Below are experts of layer 8 (counted from 0) of a mixture-of-experts language model. Rows are named router (the router's row for the expert), down (a neuron's output weights, with its number) and show model dimensions 0-127. Each number is 500 + 50 x the weight over its row's rms, rounded and kept within 0 to 999. Numbers have three digits each.
Before each expert's rows: a language model's description of what the expert responds to; "raises" lists some tokens whose logits its average output raises strongly, later layers aside. This comes from a sample of Wikipedia text that the model never trained on.

# expert 11
It responds to: Word-internal pieces like premi-ere, sign-ificance, Braunschwe-ig, and nouns season, episode, contract, championship in TV and sports articles.
raises: " of", "aries", " on", "ing", ".", " for"
router:483394556534494559447464526480489460520409549424476501564521514544450481534536425544509419487426535456432495423558449439617561549437575542467467442572526473499582524475508474503484531505525483534416424374541524493464578464418468538520532459519557524460496528404506581595551479604536540513498510507502490509506452479429494511530466478560576482466587470460436503445419598508529460591506
down0:499465504415499537532628470558539402399524567556594455577524456516456617438497527508550502555510480512492526483458462542519471402504502650442390623500510464492541472520532538459465483521464514477470468490517568478450499516503452530544453465513453544495485488552513597486454573356525496465530459465559504499440522423519486541564495465555518572518456441477466435473568516547531525556580
down1:537524462537567566531549485378490470456521432589508518472475540541414572525417508545485580542564423553518577504422535494547606584511496496531370520496484485490505472541477483528584496559551518380459456463478506491475502491515497473479460514507500521523419590530550449510399556543481521588435469435485539525478551518601440470461495532371525463552515493519453489461432466609456567505528
down2:488354502506449430465511518441493512515519495432479482459439452484561506526461590553642549521480449456522479480462528590477533490435477562563529573492621445408452430471497406527436512515543474512543532451544455518505574537507620546564377479443524470550453466462527517494493566506513539526452469482455430433458601448476527513603523489498424559518458503498518467509447520534520480435416
down3:492504529492444548449433497503419547442510458453541515581558446498510473528497494467543429557477576471430513590489544615434585453462507450470539544456571577491455506476532503422553460454501436468576449482510499463435443459512436440487351558476468459534442486581484504464337459434453518536517524473445556487491480482477498567542539505508512588541520489609531534513580437524462554567561
down4:494558581448510483492506511546425476590511491511466455495452525491569486501461408513466573564500511537471552492476437536510461429523395533540392562454512459516498439571409496563427434544488481428571475505416497551406492476498536509429558536489551440546420466518481536595404505418447492606497437525514472540575595516488540510401448472502533412448482501605492518557457503459443502465556
down5:567517459573456540473508479365594483513503477488446623417474550515543540442534523473531365511522443469512503529513459558510538495462427618512396558407424454547466441492595574484452444517545512516495612479473451481498468545513547485453462533520503477516511544471513471506475456538487551564500462552449542437499548475534488392420427561568448493461533596485550500508461531442436537446539

# expert 9
It responds to: Inner word pieces like ch in Enchanted and serv in servant, plus verbs and cues such as See, not, form, must.
raises: "ing", "id", "or", "ability", "us", "ar"
router:490573482482488509475450439543472468582607387549482401573565475512431420534443575519514531537560548564494496468494433439540484554573493496537588514564470464516518555425449427485546518525481491476484463580544463440558554473502564550452486477546539500420511519604426594498559544488546449455499495573489458483408503462562452544498518611476447584524490589482430518452458572514545436511464
down0:584519529508504593521546458473530498485525513475474506625586514541547483441484591489521582447444578501501447439542465532554494518388603533431570515526567416503499491530477549491506425503488470623544427474428472517434576521494533529543443555483505447596545483571590503449473498425428451529522558474434394531509502517568552490513595520506506569586491523539510460457497432527441514436514
down1:494539530573440570501628443551543485484562526494587586516533435541406507492546534621471549525495589452448459512558475397542381547578573511505526502419473487457523456502534523400499493548529436467488423502426457501487544484517397430500490485586508532420520535485465458519541518480478530594445532521440538532563493551435525519443562512561477433576558486458520554500548453514452439455503
down2:455504500498495518514507503543541483415458463507488418496463421449424496506499606489529547489561538494416494527503519527570518491469518497540480357637471566510421494585531555477553533510420603538414551583493404501512392484557512594584447453497533508446537472584538549458503503548452378483427504521482514464475394538510591535445558493484531451474498571507489496429554531516500509491476
down3:575496466423555588448522488464555536514432528514531481469484524379491548553450544524485454533516544528509478567543550560500470515516437531500469572483516508531462500405537611508446530589468487504524575501462494446454554579547565536395578536617545528486448508551484556485492451476490493439503547353570516479474542540506577555558520495414411456449561469425430478467555498498538526611550
down4:496594504519566540561453448495550555503447483565504492476547543537511490569560442450568534412473452363523547545501470452474479476450454475620538441557575576491536520513590501487493501512463578595580473474544528506525557502545533438581574541489463587522559490600507505518515492452460466512509514477442457462433364467415525498508567528584590501559456526539499430497463415461545499476544
down5:573456450485562522495433464549493502473479451452376448537444507529590581515487479515429541444464570556459525536564460455453429484456512481516486443465511496625489486514416481515567497540560469489407563570552383488524467458560556506505553518545518465610484530577435560519448493513499450483509521445480562575597549552481428444503493468474497566555526521416567395484609533538500473439495

# expert 25
It responds to: Word stems or openings that take suffixes like -ation, -ed, -ing, such as act, access, success, contract, Co-ordin-ator, occup-ancy.
raises: "ional", "ion", "ive", "es", "ions", "ually"
router:537500465456555487506497496479541476509425459466496473458564548474558425496554538452538489527472507516492494480456518526529528546435539446524584431581455481549586544457469482466531484442549399546404515536448404465398553496428455573532594408606587470472442526505493538580564525505540467428479541544536450469457441482504540614465441521454488439447467524555536574494467592602579502524424
down0:473406470487528503471497501368443513519544492551498518492481528539534500461620498423573492514565540431509482449575464361585460506501483562487525474479518483430476464589487454481450464489519514539561567549581489539648511474541495391410540530422456461533478540360530484435507421483491503568564441520474489526445530534505572563588562540533546473474516470509475509486570569509450504519531
down1:494438456593530485537458504577452527466531528453621561481550415500450481463481447482517541560472368510500546613465542525435480554559520480521433539528545578461600479491525428396576606502487508464472502545459507520580510553564599528572440509516575534505556394489474500499549454480449488446498411510550430501427525490413437521485510523499501538541584401501500553550497493541536493484476
down2:473421516483430509544546482520466382465496468638465432435430465430487512497598476484541504511581469483503617546486470523472450476426449422516540567530560536456526543510571500541513535470473495468588527535591508514434489490466460520502493477545545372419543584452478540461591559446418473636442473511485506553466545482587494494484520578475418511428544507532474553467516520503443551506530
down3:510457509452515529566542489425490497458473512545465496546613567423534505537530543516563467506498498589540495484479517539504480439435498494490474548527498517452520461536477541575586509553561466545434554456450483450484533505451530545428534540435546482535366458422416582393513564426532554569554500393489550466499535490548457450520409407471508424431504508625448516463532512490439480528366
down4:464430589551609521474475514502499543503484408541483501566502513451426529566550468478407447493447561469466484643440522438497602437509473486408512417493416472521547451441437514503465494493433543545446509459474499485531484544478505405548481578488469536468572423466477423523534479579531574532477512480535462462454520473407514509514451523478531403436518504508593484466575395455507379471489
down5:572506536512460434517415517437430524600407505481541484494426487427490562542582508436521500474576533541465449563373535510423514499505499458506452501505547546595565496492508454497404524532383523496518436459386557584563473456526528479426513537501467429531436477478593446471501483497535512558458471452478474479553485529469531460529521493606507545525449551529393472467444521574547535535623